Experts of a small language model.
Size: width 256, 50.8M parameters.
Experts: 64 experts in each of 12 layers, 96 GELU neurons an expert, 4 picks a token, a softmax router.
Below are experts of layer 6 (counted from 0) of a mixture-of-experts language model. Rows are named up (a neuron's input weights, with its number) and show model dimensions 128-191. Each number is 500 + 25 x the weight over its row's rms, rounded and kept within 0 to 999. Numbers have three digits each.
Before each expert's rows: "gets" lists some tokens that make up at least twice as much of what it gets as of all text; "mostly gets" lists some tokens that are sent to it at least half of the time. This comes from a sample of Wikipedia text that the model never trained on. Tokens count by the router's weight.

# expert 36
gets: "| ", "- ", "|", "-", "book ", "″"
mostly gets: "″", "book ", "published ", "|---|---|---|", "Historic ", "|---|---|"
up0:521498510493501499469504499420512446499479459500497498509494490500500477502559504534485512500494492500603490525493509451508485485518466494500475505463456497494496486502501475505494501544508459
up1:476491520478548500471486502472512493498498567481516483503485490506499464517549506522505498501519483490517501478500497503497499565457512500502487511498470435533494508515500477501510505493582503
up2:492506505497502528500534500503534500520531434500503499491526499492499492496472491499504505504457509490486477549500503505493500503500515409501508500579516501513504505510501512509477492500527500
up3:473504499493469526492498477500507497516528493492491500497430453499501500539515492506562491499557514498524550458488505475495500498499494435526513500500496494526520499505486487500500500484515511
up4:421499493484504498500525502502503500504491487487494517500500499497470492506504535505500499510546498355508504466457486499493502581445497510501494542501504500502499480502519495496460524551531508
up5:509501500498519476481499500498497476514497507501469505500500507504478502499480519512503500492500435438501536505503489476482535541463506507498505505645510449503506467501504513510500496486498499
up6:498503518499494493475534401481527500472512470499501513483526480495500513507534502490517462501508512498531516488487516536557448485512497511496499513515463498500439499494575488504494482501505501
up7:500500499506499539498491480493544512510502454500507500534469496500488473531504495538538492501508522507507500486521501499477503493456504513499501553513470496572500499500491514513502505501498535
up8:500509503502501526496495482505499470502495495500482503516498501515476465501501465506500484512502494498516508502499498507518503498493500430505490482500482594485498458553516436513506518518506578
up9:498515499497519556471489495487500498506514499497504515499462503504510502499501494496500493506442502500535511493464542506535501448453525497500514445446496458505434548504509453501496530501495503
up10:495509550505483501556523477470499508497500490501500503500532492502506511503515528516475458505497498508563503454472486476546460500501503518507512500543520504523496449501499477496509497507499494
up11:499507488488500475490488502502519507496544451514475510501465504499500506521458506501512511499502587503474494469493562508498546500509468456498515521494500499503510415500508493510508524499499489
up12:590551454502500499516519493518420509501492501455499500497504501498503479499562487507468499487495494500496513500548500451498448500501510499505547485500483498448491534505515499473497493513499498
up13:509525501502487500497513499501500498511495424500497503500493502498504513500437500498500512505506492527519476489499448428500497470494488499510523499490543499536503416498510521564502499539502500
up14:518519502496493493459499508494502473482536495490485500467512515529557498499501479510505528506500506490532500532477500499514474606504487515500508490514504510475492497504478485500490499523494496
up15:418506499530513495566503500499490537573490448500494486497461500497495503510459517499474490518516505487495455490477500467492430501515504499496505461493503506474431610501437533468481501507499500
up16:493511503551501499518536503458573517556522467504489500535454493500505501494561499521582498501498497497527487502502495512481487512498466418513532499507500495510501497503518538501496505491500500
up17:492565455505493505539584518498514466495502499464494554502507403533451485500530494507512490496501504504523525500535507517485480500492485500466498521502530456467493439528503519505490495488504524
up18:499533501523499511530494469497526505578503468494504514494478475500507522500493513543520506495526508496505502422497504474510489511459537468546514502552503496482493468497449502477500500496502539
up19:499509508502484509526586470519503513521501472500492517457494489499510505502497500511541504519499553496498455493505503495470503519485501459498480521491503500666501497519557503489454513500506485
up20:501531507513497524501550508529501451560502501476498500509503485508483507496498498495534498501500488501491445502513505501499500510501510500501510493518495500470506495527525502494488557488499500
up21:485519549500543479497470458512563487503506515500498505504499439499492499512519522508497476495521493503492494526517455534498497509496499487492517492503501496493508498500494498512493479506563525
up22:466480503497506496489581491532511500504498506493504481435498499533498498498508496587529469503479510497491495493508505502503473497503496464505540484525444496505521468507501501498501485533526519
up23:498567513500480501497481500515476492552508507493505469491490498503507522497508522464526502503537456499530501445437464481481537534500496507501489528561437466535484504502499506509513500518502500
up24:500498504500513495516448437503485493446512578503504491511503494501496497498512494532489414501515494511538507511536497530508501533497477539509504446499437494499507504502501502491501505501515500
up25:449502495500513495504528478499454492522515511515500518493476500522501501500509497493500489504496413502494498490500519450500495481502499468508530513578528499494497501502517467490497491489503521
up26:501460504485498492502499499475484447500527426508406500457516501502477502495510536501504520565498502500492502502514498502497497515518522404502502496495503500527484490502528500513503605506501487
up27:491500500497532534494512490459532494504502444486429537490464491508517535499501503437503493522510500460500498502425477503513498573492517503536503467497494478517462467475442497529549518499502500
up28:530525506497536588494550507493501500527482519472502498509467501497480503508465511500501508525503500498502498465521496487499496502498509501499500507476500496504502505509421503500500497498492499
up29:498498508508500511495504488515501496528502514492498534499493447500499505509519500500500498485516517430500496496382512529507473494481493492522509484466489476498518497508464486513515467544501503
up30:498498534540499504532508464483505465506497519465492532502512476528491514523509486538507459541494515488496494523441498501543490557505500498494494500484508433483442415504498498499510549530519524
up31:514501517498512531495501506517494411440496527398499522494537505491516485495498501509577463500501487476496519497509502518505501500479507528504503498502501473502504468494523498534470523500499503
up32:417524493502474503550505502548449503504465492500510498504527499479500522497467521491509443537500505500513500498503474457528492466499512458504535497537536487494504511500498499503526570518501518
up33:499476503502527499452471495512523519514464489502501496497477518491490485503505517493513494499506475461477520439469442516497555504483502499494499504517435496486496498487527487500497523494502499
up34:507492497512425495557491447500457519510469503500434494498497497502500510498496500504500503509530507495514502502460501508501503500490495491454488536487504502503440500495498525435465528499499524
up35:504525565512504508500524502505503471500503499480497539491507378528497504510501489561508457489529464448523526502500501500505480525477567521554501492464509479524503498503509486497501491506507489
up36:497500450501470500498492500507539510510497500530497503501505524514491496502501485490500490515504571500527501512472503496516486502500473502502511497498463517510505454504493496522536559500503535
up37:499528507502508499484507481503493508504507549471497508505408495501523513502488500491464491507508503490508490464448520504469519531493453514493497488483531486515492501497488534468494510504505499
up38:504498482500507385486491532568432500528493433503500504500494471508499511499498548504491497500473470498501512501442454492498500495513539509539565484495485500508504498505517498530512487499506492
up39:492491511521515462561506434501497502500462485503477496510499502501499504504522504505505472511500502501493494506472493577522484575489495497525503478532499519494511465500569464514515483500493503
up40:501500539500497522530505460510497393480505526496502500491524501499490520500496523497506466500504504485494503454490496498570503528501526471506514478507522501461499478502515511505491510543497550
up41:503471511498487486521481489492454501498498476477487501564494494502484492507505512499505427584532496499493494509484499503502470542499495477552493485518496500500500528489456502466501500529509499
up42:504485500500490510500503500444545520496503509508487535507547497525472502500498479534494492525500510428554472459491499493516476519494545522537458478504439511500514494507525522499490505511500504
up43:461494465514443492513520496489499507528497475500481520507490500540393485516500500494504499528493497502498551511457470455500483507487506473504558525526456503568507496500507508489531499560505499
up44:471569482497431498503533507486503506516471484497523506503504481497495505508500505471511513500525489501491554477500487485504506430497550500492498513475496481486496507501498519510506502501500498
up45:490493498499505501475573515489569500501516429500502502500502504500500519496425526500534504509474491490448466480418491509488502515502507500505503491501518495509514497494555502501526502498506497
up46:502490547512498499495500491491443460503500500503436502502491501500505488502491490509476483505502525460499503499512499470499480512450500461535503498495385481566515529498501499482472500532507496
up47:519501502503495526509500500501511530505489509495520500557498481500503504515494496510519495483503486487486530491513507497501495494498505503500520559619503511506506499497507464470499487523497498
up48:518525498499490537497500493496515505525499494442442496516488486487503559481503492500496517513581497500516512551501509521500459481481552494514519484499471496496500489501500514538491505527511499
up49:492474507494537502505485497485496504473495500531497498496499493514490481532511489520525498490495547481519500498501497500549510500471490520511525520555507509471494467523524515572494501516498499
up50:493483474502489498500494500505464490500499499463502497492493509496487495467504497486498489495537494483522501498474464506511502487498496469513501509535499503484494478501523489504504493497495501
up51:532496499497494497507496475476499491504474461514435499509502504477501497499494494500476520499500504496454513532500500530486487500506490480497501500529519503510499494531534508500510507530504501
up52:480508480474482548510503500490545501489497479476507506563463488499542500509465539504503500502494503499501575501497555463490511468503498490494492527541515495504536435502514433508503489500502510
up53:497506516515474493498489487492517500606502422486500509495496493555479495505458499497498507549535500500506501501388507480495517510542484491486553481503442505505517499480477479519522510497525487
up54:499498519501503566497500506488539478505475471486502531508493503499574488475468474452536514498500533499532489464496501500512468477500500454507510522500572564487497492497501499484498504504501496
up55:408519505494574512498502515482498530483550480493501493465562501503516489533509500504511501497540512518496502466496499464541492482488507457528508466504457487553475482498503496568500499499501515
up56:484544502482492500514521467497490502505503508507491497499502500496501495489503501489461492534514498504580512513401492517498485517520528505497500521489515454493488521500517500497494503535502505
up57:486512533521489567516520497463505516480492514500503498519498509498503498496492533500482452499500497424505498569515492527475392508467590502479491502497500507465497505504493530502492526509507501
up58:532516517497468524506501489500497504500471453497493506502503502496489488500471511500521495501562499484500518491483499498523494497505523438472500557501502500497446500505537488490501506499501511
up59:490567498503470554499501510444539488498503494453501495489502521494499496529489494499540455543522506508498474502457522519501509493531487494504527555513482463504486501498536500495497564490496517
up60:470499493522507512485516520506559497497496498482490496493523494509531553501470494500499506500509504515504473482496512602514504497491484534535498502498480433523499514501511519491498539518548501
up61:441526526500553501524547496521507500539497501519508494501495498505489495503490521501526501498540493500496535499466483490549501464480538461525519499575492496525494495513500470493417511501508509
up62:490502534528507458529473504473501504502495576523523501465564482501498503553503618503501502499508499497493506490499525525485469495511505524504496479566501504510436500542518446510484503498511503
up63:513483520504520502527519450495519505504481518545495526502493476500505506504480500432500495501506517531493504532496503516471501503490496507501491515551500529508398523481577508486498509502504511
up64:490506536505550500546567498500502504491519495487500504499507492508504487506501501500519483507491490488554480498493486500506522496502504467493507497521501478498493498498503508469498500504506509
up65:479494501498509511497514492513573507469527497501500517486501501504497492534525489510505520492512520503509428487515480514491505496509502496553500495543502570429498500510503501511502502479500490

# expert 3
gets: "201", "\n", "5", "202", "9", "4"
mostly gets: "|---|---|---|---|---|---|", "−", "|---|---|---|---|---|---|---|", "Massachusetts", "DF ", "±"
up0:490494504505526470517536472505502497500468503480492509495510491507541488501505510475440494525480492501515493490468474497505500502514588493483501492509501466505481494527535509499494533516528501
up1:506499499565493540526501500422558533498464501513524499546499471491483538463488508496486500504497498503500504486493511548469439471505502500477470506505503486476481507512499471499544506490497480
up2:479540498490514500501493463503497506586501533501456508490502486501500500507504500549473488505523511469510489473417472540519510502499505477500505484513514491500503468493516501484504498527503503
up3:467559490494500526499501494499514492512579502484472608504489473503480491505480522509498489511540471465467515495499470507495499504499541556482494509500513501505469523484439478509442523497500509
up4:499548501518507528492500529520540501531501552504502490515484528498468507500492499474488499519566498453484495480435512501525509513491504502500465490502425497491523487501499489499485511504495501
up5:477501514501511502512488502499501478516507541501505498448516493513499489538521456505472478548510499469495525488489472564495465506507502506502494504557499502496500492515524518518510515494508518
up6:500497502523488544523501502494502491490496487486481527498504502533516495585500504495496507498546497486548499460479487450500500511465490496516526467489501490536490502502473454502518506494554488
up7:499509493503523456520486472449497488502466483513501554501479499547543544484497505498495499519493499499516503496429443487554503559500491537507553537498487474543497501511496501494493499503536519
up8:498503480499485499542498502482484435499522469475458512502482499552479502500512528504493530498491502496497476538446508496491521542445514490538498498496455426509495498491451524473536492524529501
up9:502549503510433480494566500492509525488499481503496523526509476503502485486500572473487501552497495514535515501505507484500443496504516494524512501500492521500502502493475494493500520499486482
up10:473497510567506516506499506526516452543474511504496581506477493500519491518505519504499430521543506488515479500445501481490485516495516436509503504513454503506510463507500507508493534505509496
up11:495451477498561501493504519530502528539499497489502505513467502498524562513496552474494501494503489477465510500491493516541457500495511511557498477552489482499500504497493508489506496502514506
up12:448503506525522524560519480516507487501511506503458514505489472529482517543526562500501485531548499488519490498502500499508495483498495478504520499493478474496474444557523486487504548544525505
up13:462496486522494493478498482475511506498482479503509476487511442511515480499464510494512440567507498496501527601500505515500507499503546482493508457497493483520500496529479466503566504540497532
up14:491512519496519529511511500500508472513502519495468527461494467551502484528491513529494489506499490481529503505509514486516460486495501478489526495544501506540505497533557497478522494500498501
up15:457518491550497501586561499460497489503475499500509541503507494499501501498510511516512506497507568458496490484500508514527488511423497495508548506597505507502483475534516481489481521493506528
up16:472498580509498507500497513452497487486498496415486510498499471506502472499551481500509488518562470485502532503526489474509499504486498467543516549482495513501496500513477490512501482505509526
up17:515552615566512532518553483498505495589503490469507499495513456503512502527491499494540494519497447501495498458502511505528500499501523497501507480502501423500497496504487491520529494500543505
up18:502499500511491500561497463516496413500486501503508534490500474499497505505489512498520514514540508505541494499427501497505504538465500477545523431497487479499488473500494501499614507509508513
up19:498504508466506497535524481473527497500515497511506569507467494501497480512480515577508492522536546486525500617425480507532496515484512500505523479502504483478468489507514501478501505502519533
up20:475499463493525511552504441460520482513469491485499506488527514528453506516496509501496507500501519508529470500492510499506505473492500460508497515498455499502459503530498452502513507509485500
up21:489542496497500498553491494513531516493441405500542497480496477492502491515499498517556521502507500456511438504500449489500491538491541518522494501499521498507448504499533500521522493502521500
up22:506483492487509497565514496540503500526499506509463512498506505500470524501493533469499496496523508502480509455496500521496505497517466504494508499507467434463493494516494491571494517497519511
up23:503569514518508500503510494502502470571451476456508514541513500518443488497475540515474462521517477483496480479451502489517502521500490502493502509478502470502508498507484553499562493515583502
up24:500497516531477505525502474506503480529489505486483534514470469518479502515482507503472498495519491443500450463497508540503474480499498437502496498503497511501471413537552497503512510529522497
up25:494512505519511453483513494500509436537500513452472510498453489550493519492510501513492492496487494505483473491501498499504507510500499492506487494493500502488503502491471465502506531505521485
up26:479555494509502550503508488479497482553500478488497517486503457503513531558498509472474505529460491506502490447382527495481490519493482498480508567503505496477496512495502495502505527514502521
up27:455520500516495457504517509497504513587491504514467492500491502506505469502485577499499511498492511499494509494491476478463481468468537496502565511489503508502497514493505503501436475504507576
up28:485501525505519508501556503471501502512417516491496492464494504500499520508517472465543461500508504507493516499401498510542539506493500508515501499496481491528480495503460500509499524501513479
up29:505560501514536515467499502510490509519486507487506511485485485516495505533502509491476492517473524484506485498496515458532497517507497497490561489502501476497500464502502506486498572504540543
up30:489495494495491499530501471506521487444493507484418505513501497505567499499507514493467439548480508532491508484453483531482500496503507463521505485434498488498493500482496490496506541513498499
up31:487493480554486510497500496487496466576504493506501500466440489504501531536501504573465498505517551486500538507480520527617458474493505502521511498515487447510482483520495501506507499496505553
up32:493483531574474509508514503518509453473502467507441508490510500570498494501494498515520491508540496482517510507484481488537507495427499473507480496483514476496510481510499500535500485498491498
up33:473500490501527493501539501499492491515513459550469478493424472509493417512508532500486532533512439442500504476462422472506486483488497501518497504507505499509498500508452507526493510503515602
up34:488535506498531473492496503502500452538482503500499484495507501519512500511504423526464513495550500485511487486479483502497513517495527518543517501509501505475492481525479471511534484499506456
up35:498507516502493469534501498546503461546456478500513508520514467522474526501531504514499505526505496412513468488487501526545446502494506462523492502508504423543428505521521488520541519605501498
up36:499511494550485500540500508500500430529494508520473503496435499525458505516453485524520468518489484511474469552523512508501507480499491492551500521476504497497492503489495525515470492513517565
up37:501538513529498538499522498495493473521467514510497495468505432527490496490514546502457497517529475453547553513442485468523476501503490495515497518501516490501497494509534491534579493516518498
up38:499499501543499495498494462525492502487467505495463486452499499519496527506528498485492439515501487492541510467417475547509500561487555500499503502501497512473498465499511470501540539507500500
up39:486506520527516486556529512504489477609477494483503532521464501500452518499531528494509502503466508491473481485491506503522497503497512467498537515502493477510465482518510490495488526503576498
up40:508484498517514502530501473500519486501494477499488508500478491499506516495457516528498504506509546440506477511489511501550507507500498501520541513542484499494492445508501503422527490534496531
up41:501554531506482497486514492503518507507525502490479502433501457524510501533497502526500507497505505474515454489487481483500495479493495508508520496561498480516502478534491500482500505533534497
up42:501502498575499558500497480498504490492506452470485517505465506516510513536546512490501483534498527474478531486503449486553471496488543486537495493507481494530491481549528480500524560518519519
up43:470506498560479531510559463517500500513503498505510503501487434521473491513500514492509448507495506482512494501488537487561512499518547504494508482522505475512515489478499501455499499553494580
up44:502507538476509519501505491514495478492525524490486530485503502508498523503504463504501509521543476435502537509497498509530486497481530492495483489505500491503505463501527499526537557501522507
up45:463495500508492532519503488513485488518494497497468514509436499566485506499483515550501474507530501445509498485507478467498484508492494381515514479500474477529500492534500505500504507504500513
up46:457500500518504503508502518514500548509494492482457498555505465501512496515462484514501480516500485493502500460465509500502442511524503500496537497565506513500509487494531506500479490580507495
up47:431513497501511540513535509423532500556573529485503536502497485514501502499526474565509469514471498506535482461485501500508500524472555458512572484526499527494492471568502530504488548499500526
up48:491499491518505545513504509513502512487487494500499505505479451529498485509510494496462499516493500499515529501506497528484514559500540486460470526548473524519500507535595493512507534511503498
up49:518519555500501502495514468510500482502495523518494512479494481500494511491495486438508494500514504495507524510439436507523514508531501477500498523503483489503435489488614498457495514499503520
up50:518525501503478525530533499522505523479511500508530510490512501491495501599503504391447492564499532529508496500429532500503466497498499440540499506545506464499478498514557493496500531500508490
up51:505494500502510518497521466501509510498496449510498590491504443496533481498520459495506484494526499479501499479503458500507507546472496500499530500544465496504486468496504496497510506500534545
up52:501540501500515508454499483532506506508517514478493499493483493513535504503495502509489495510521553497500496484448528500547504534452524495532488481509457500495502452506533482500528499501510523
up53:471507500496508494502528516507496470551495504486479525482466497498509496526499509541470430532528499470492502530474459499485439564490513509499456500496432500494508492530506500509499536534497554
up54:501509537498490515525594505472497526492433451515509509497514506500498476483503518467499520495481487479492552441460504504496500475473539528477480539501518456505468500501591487485500500497500502
up55:510500501498530482501498497512570514506378485497488506512502490484511511510475499505519503517503507493463492476510505495491495506495494500498497488476506499602527499500528500534495493500495500
up56:488505496526491500492499500546473476559494500497500514492500502515514505525491503495489456533502513483499494487499504440565500504493539488500529483531480480496496494493475482597495540530510500
up57:500482496507478512489502515498500518529526514456486494461522522504520505505501505554501513488474547503631524442497498516491485497453457530457489562481478489498492489539490495429437464486480545
up58:506503515517481523496494458523504475497568509495497521492500529518475526511531504497499494500500535461482498501495507499525499508484505517554498527507474494532511497520511481492506503540519528
up59:500490559542498483515507492516499500518489461456452534498489499475503499533501517498493505495546522533472523495477503502497498497498512524491477503498514492488508426503499506497500490545535526
up60:503513497531494492459499454525489496523480497500498513486532482579482491504509482498459498543500498499510516500491509465591500513491523462521483509494488480526492472497501459494533517512516552
up61:497490527502505502509486500474503500517502496481500540476500505498506523472594485515497476540455545478544494437471496512496474546498531496498498456503469500484465509487510500470499457499552474
up62:502511503538459539499530494484509446470499499501500560501503492498526513509540501562495497500507512497538491497500489461531502496455498502479527495526490502518466464505507489483496487506504545
up63:476527524516493498499521465516487509507497503479457510490497505524475521495515561515489505507533537483526515474451478534529490494486529501493506495501460513496491474497542504476505519521502509
up64:459509517510504512489502499482516457533498502484485480523491546511495500471527504522499501503510497488501512504510483491485493548484509504496496521498505489502496407474468504465496501517503506
up65:474536486501516559569636499513511489506493506495497520486498507490530540501499518487443504503444515505505436517474466498500498498550521495555492479483535502494488500509565483507507534505496507

# expert 16
gets: "| ", "- ", "0", "202", "6", "7"
mostly gets: "—; ", "260", "Eli", "†", "Municipality ", "Maria "
up0:515499536479437491509498505554492506486430481492496540542498495516499455495514482503492485497501507498500493496541479459519510499477516460490500449525470474503520494521525500532489492506487487
up1:495564504490493490498501504507501495498477487532491532425531495513561522500466509481499501488500532505496479471470497503499466519482499488469516532507488466500502419562520497510515490539516502
up2:506494472497501532493497506502529507499518479494409499523473489513501493503498489583491510499585489479480498514453484512522393498468482521500491468522497501496513492540500497486461520533495566
up3:485523543527464515500499492482510536499493502500482531487520455501484527502494394511539474492501582491496500481439387504526483499480546486501502499517497485508471495520523502489521500529500507
up4:498504504543496505499499480493491500526509482501502497529502483565506505509510500498477474616495491489480527502477502506499499476500501498491502491610503476507494500496496499487502507509535503
up5:503502499501504490505512492522528498494502502488477518500487490517532519520483501517493468499514525495506471469482459476503487501502503489541536502517482488538480516576490502452500530504501506
up6:490550509562514541500515445486500481487486523506495507480496451528536517495511496542544501522503519501495468495444493498499499502490509480499498476513487466527481430509535480500539510502519493
up7:502513510526492541533479474541506506526488483501500483471510500522513506500485503491499493507532497496486468546418501537484482495512530494527503502562504499490479502524537421458540492525498499
up8:502491512499500499494503496447503502510523514528449502505501444497453481520487511512521522547584498459479499509487493505496474497501490468481500460519511502539509451499498507561505499502502506
up9:502485544520478497499499463497500513547500517496498514499484439519501539511502568499480468490518528486511472499493459520512490492489503446502501495569486471494491497529505476471517525547508519
up10:499598493499533497503506473484501497490503508475491516499501430523494499536498494507510461496539511504520450446503504594500404541466498481508507510515515483483486491519506498479487516509533502
up11:412499496506493517595501472516485514504437465512475497504461498496487507479499509501547514501538502501507574547405472498496515499494496496532501496497461494489458468504508503560503499456502532
up12:487501504549496509522505500505495494519489501478490514499441497520507501492500495431497481510512491501502520488507487505508467484498527497519506550534500507510495502500527497500463555501501536
up13:503598514501500498498498499508557464501502506524499520485509506543524553591520507502508479500458489500499476486500500505506492533483487508508496481489489488518530482504489496507507498498509497
up14:491496537491558511490542499514491520512506481482537482479547471515453495516544497508515510528489506506499499444501487537484534581518566500484494479539508527505486467500528501496499495507545494
up15:506537554583519490507498488554501501571503450530513502489444502568499510510501518518521449494518492497508512451497483493500522492500495494524504508497493482504504515500489507504541516488514500
up16:508495512489485449444503503486524495497473500513495513504495472534511499504515555490502477501487538502528496486547517529552469502407496502520496486449507425492470491548508481491524492500502494
up17:489504510494492535503499503506500442502466485495488494531505503500523504556462462511505517548533523499535495503498500499528506492476487537482503495510454425494491496539523463496524508513522541
up18:489483509497503501525500502509506505502490501460489566508500508533522524512489546477518494611513518498500499517489468526517499528500500497511505513507502500523491506504532503504496529501499535
up19:493539500506515501490529478501502497495495499500498498499443481546500493511580527510516467499486506466517473498498507497489506482451487477525486454495474461499483506545537417509529507512517489
up20:495534525497565517452500506497522499532513466475453525503547492571426501524500505491494469505499492476538450485501516502560505548477516500542496456509433500503501495502499481502518495497491499
up21:501572523500517487483551462488501454602493494490493507488408494507514500493517504500529503524502498459521504481502497497504474502498497524530489505503501443521499502484480514491504518493509539
up22:496561525484488569503491482508520470501502482452511547485526498509523484497536493531550501513523472439482500471506461493522509518481503515555503544494498495490484500494498496483489547513499530
up23:505504496542554516527500482523512496532503488464481505510436491503504521505499531497477478506514490498565462492358494540512424535507499466547493507508499499505474511500499509472507503501547551
up24:498510495502508504498495496520499505497492493500457563517483494507486513501499533499474511500481512418496503494449491502520472485497532498496497512538502530515500469503502459500483504525534502
up25:509502489511541508549493506498495504509448509500502517503500500533516492500499506518491467510510511488503498464476551489513488441506504480502519539514442510482449472482523510505493495496493500
up26:498491500506523505544569500482504485500517497520511559505492465500499497510498490497549509549495498478496495482479504504501483554500506505481490491513496457477501465543514495514492488562500495
up27:491518540492508535509503413498492492497501512497426499464498487503488507474526503509495457527524498490530491507483394499501502534505502496530547506510491500500485446500506449505547562505519473
up28:478493509548527522490528422498494504491498519478470549496478462497488507512517492508495482500507572481530468487499502508501499530479515516501525494542501504502507481576557443501491499502513509
up29:518485519500440505498511486484570533486487479533501504522510502500513500501468496502517475500513501504567493509512493509522509509500502501516523491502511483539477501528515501497516522490508571
up30:426503503519497505547596443501526490499515488490479517501515489489496496555496498530494499503519540501491506502482468485504487519457461437503487494522499495557500418498490503502516540495533541
up31:490500504496503517540499504536516499506487503509479577490494464528453503529498507508518502529512517485486503518494492507504465533465531444531484489494489481515503492514512506569495508495558498
up32:401532493524516507522503513500506465500507529501516500500494417551461520525503484513478495500498511474554473488515492514515464553483510457516511497511499507489500491566542468503526519497518501
up33:501496480509459509501589495535500419506520542445517488530487494501495494477501472530495504500506504494515529487499525496500466478504488503491516479504502501470504484533495495497510453509490503
up34:502529512530489504526510519468501508491488493517509496579474496531500507480570461505485502506500499502502523520511498489472501488504454498524503522638502506458497474528514514494499486504500496
up35:458504500493545497501492507501510500483483533519502502519491519546454550544533465527497530501467501480531462492516491548490494487476508488501507497515506527485507527600503495513500523496542490
up36:498503509507501523519529486501492519498500498500501497456499495550477544546494491505514473505545500491510505546500484521502505498490499482512494514516476501497498498540520494509499598490553500
up37:441521531501519493498558500504507460534495500498478501500494483520456529518502515501531495514479518495503484497446492500536485498484505500559549509544493470526496478503504495517505499488525525
up38:461538497520464498524534454503516502501526505498502506483499476507500490505487500490504456573540505484514487508487496529531497516508482484511530499540496494505492501497508425492546520512525530
up39:526566495526487518511496494505488478547493528499513467461493504512416558532496493500490488505567528501504596512484501499562482505497511510518502512510499464500500411510515455498486523510501498
up40:479497505495499505500495500489529493555523500488471495486471503494498500504501524514516497520488498473500502506493425498499457505509500492523514501498500479491497495519506495497497545498517521
up41:493522541508492521503515494506506484489464522494472524508489489514560510498507509531505522497509508491560505490498507495514468516491499482534500536507500490488476449514503494441528483549539555
up42:501573500496498578499506498521576499580501517500505525498509467527502514516508501508481495501507507446486527490458504621499484503501499493504481497532487476506495509513514498509503503520530507
up43:505535532520545498536505479505528502506520509445508510487494499535450531501506506520534499494479532500506513505496474508548437501470500501501498533555489497500503484502500476517499556535540497
up44:472522522522500489499499480505503514496507509488510600499482447506503507504497493540491493489500498487492506447514512504508479493492473503500501456516481511495525496557500486476517484552578479
up45:480502537508524518493496503464498500548510515517460496491459505495447549502542535482500487514536535482510504501444491498564493499488536446501492455530500493516505496512514506495500508531536499
up46:503520536549503498502524510482498495522535478509477521492457500534499505520502501516518501503492493449495496473506459493557476507499475510496498480493508417512508482518492538513507507471498548
up47:471503499537456498513510466506489500537476499513500501489488407508442493501500510465477482488501526501508500538479540498517455448495491499502498451477509500481496500502519511586513501583496504
up48:469481500505522494500506485472522497518471499488500508467499426494524503505506498513503503498499482468519483494492500547484502518500496493511495503507494479562496479523523521474481499502529479
up49:482508515498490541528485463435474507484447500500451532490500498495481501515518503527499470504483518499500489487491499541507493505498512490504501514524492494512482431503506479476512527507501529
up50:444513501502566479535527503564475494503499505505487464497497499491503498498497505505470497484514493448504512493420466505499505553511521498502526537479505482486466523494521494496499504529505480
up51:491503486502502520467501511513500433570518489503520493487483501500492500536505504500500521506528499439463484441507482524511475488499481504490480522505520515500501497534496483492497519500529524
up52:499500499496496498497497498488544467508508485539504499471504499535520514497500493507518500503498493499525509498466493493512486508501497500534486468502488500513500506509490501533533496497495532
up53:496499500592481487549495497516504498510501477506489568500511464544489513493515523495490458519523513484526492442486452520531500475443503498546504500544474493502498501522511501528519499505544529
up54:520498496531473545505503511484487496489553496495538499446483448590466494512544523551485494489499524462500495464507500519486451501505505499461490498506498498470496502535541462509569501509511499
up55:487508506531525488511562497518529474491489481503495516460495502562462530502508505509537485513488500485498525517501521521508479532498522500499484500501498489492496501500553452500460493501502507
up56:500513475523496484499500499515499541523509512495491496483509441487493502549488519505494486535501507483496487476485487447512462525462504473500516460500510490552504479498497460495489513515588504
up57:498548524478522501479504494503553502500495553485501485497476444495532516522465511484500476525479506500481504470441521524529496471507505491555496509523515519518479499492473465527511502503510515
up58:488496488503509492530583479500518512534500519489500516443500495538498524543527465495536498534492526500503497479484491517525501561499498525513501503523564495506496498560508493502498501498518526
up59:507489500527514486574526500503502489498465503489491519471500461506523534535444503470498460496504499499495525471464499501496515469501511457503525499502497480474504506517578480499499507502499507
up60:501502516500501515533543494483519489485475515499499496503507466556537500519499482511574462481505501483514505486512502507492492507469572486501456492501496500498499439516500506458498508486535500
up61:461513499520508553503506420501490505499480501500495504509506502537506511496513500506460401567522522497502500488486464510503508507468487441480504491579503474506480449495525491482509539526514502
up62:504493502510497500513513490480495496498470491499496506477523468479501587540463499499504473506526546498539536501426491473563496497489503486505519502519491500506472451607493447501494523508501506
up63:492538508502490524531510499522501527535479500498515494502512508484485502494501512498538494492520509448501494486501500502503509473502501500499497505509503413509505520503544492470500499500500484
up64:467501506519503499513508507492537486521460478515496594495518508491501503483525486565498441506503521471531510509504457498572468556484498501560494505506494482544468457515501503490502544494521515
up65:466517506500494501500529496511511499501477487508493496503500502571486490499438494537504484495499490491506507508502488485502439485499485503526570506512502456482503500518496499508530502487502508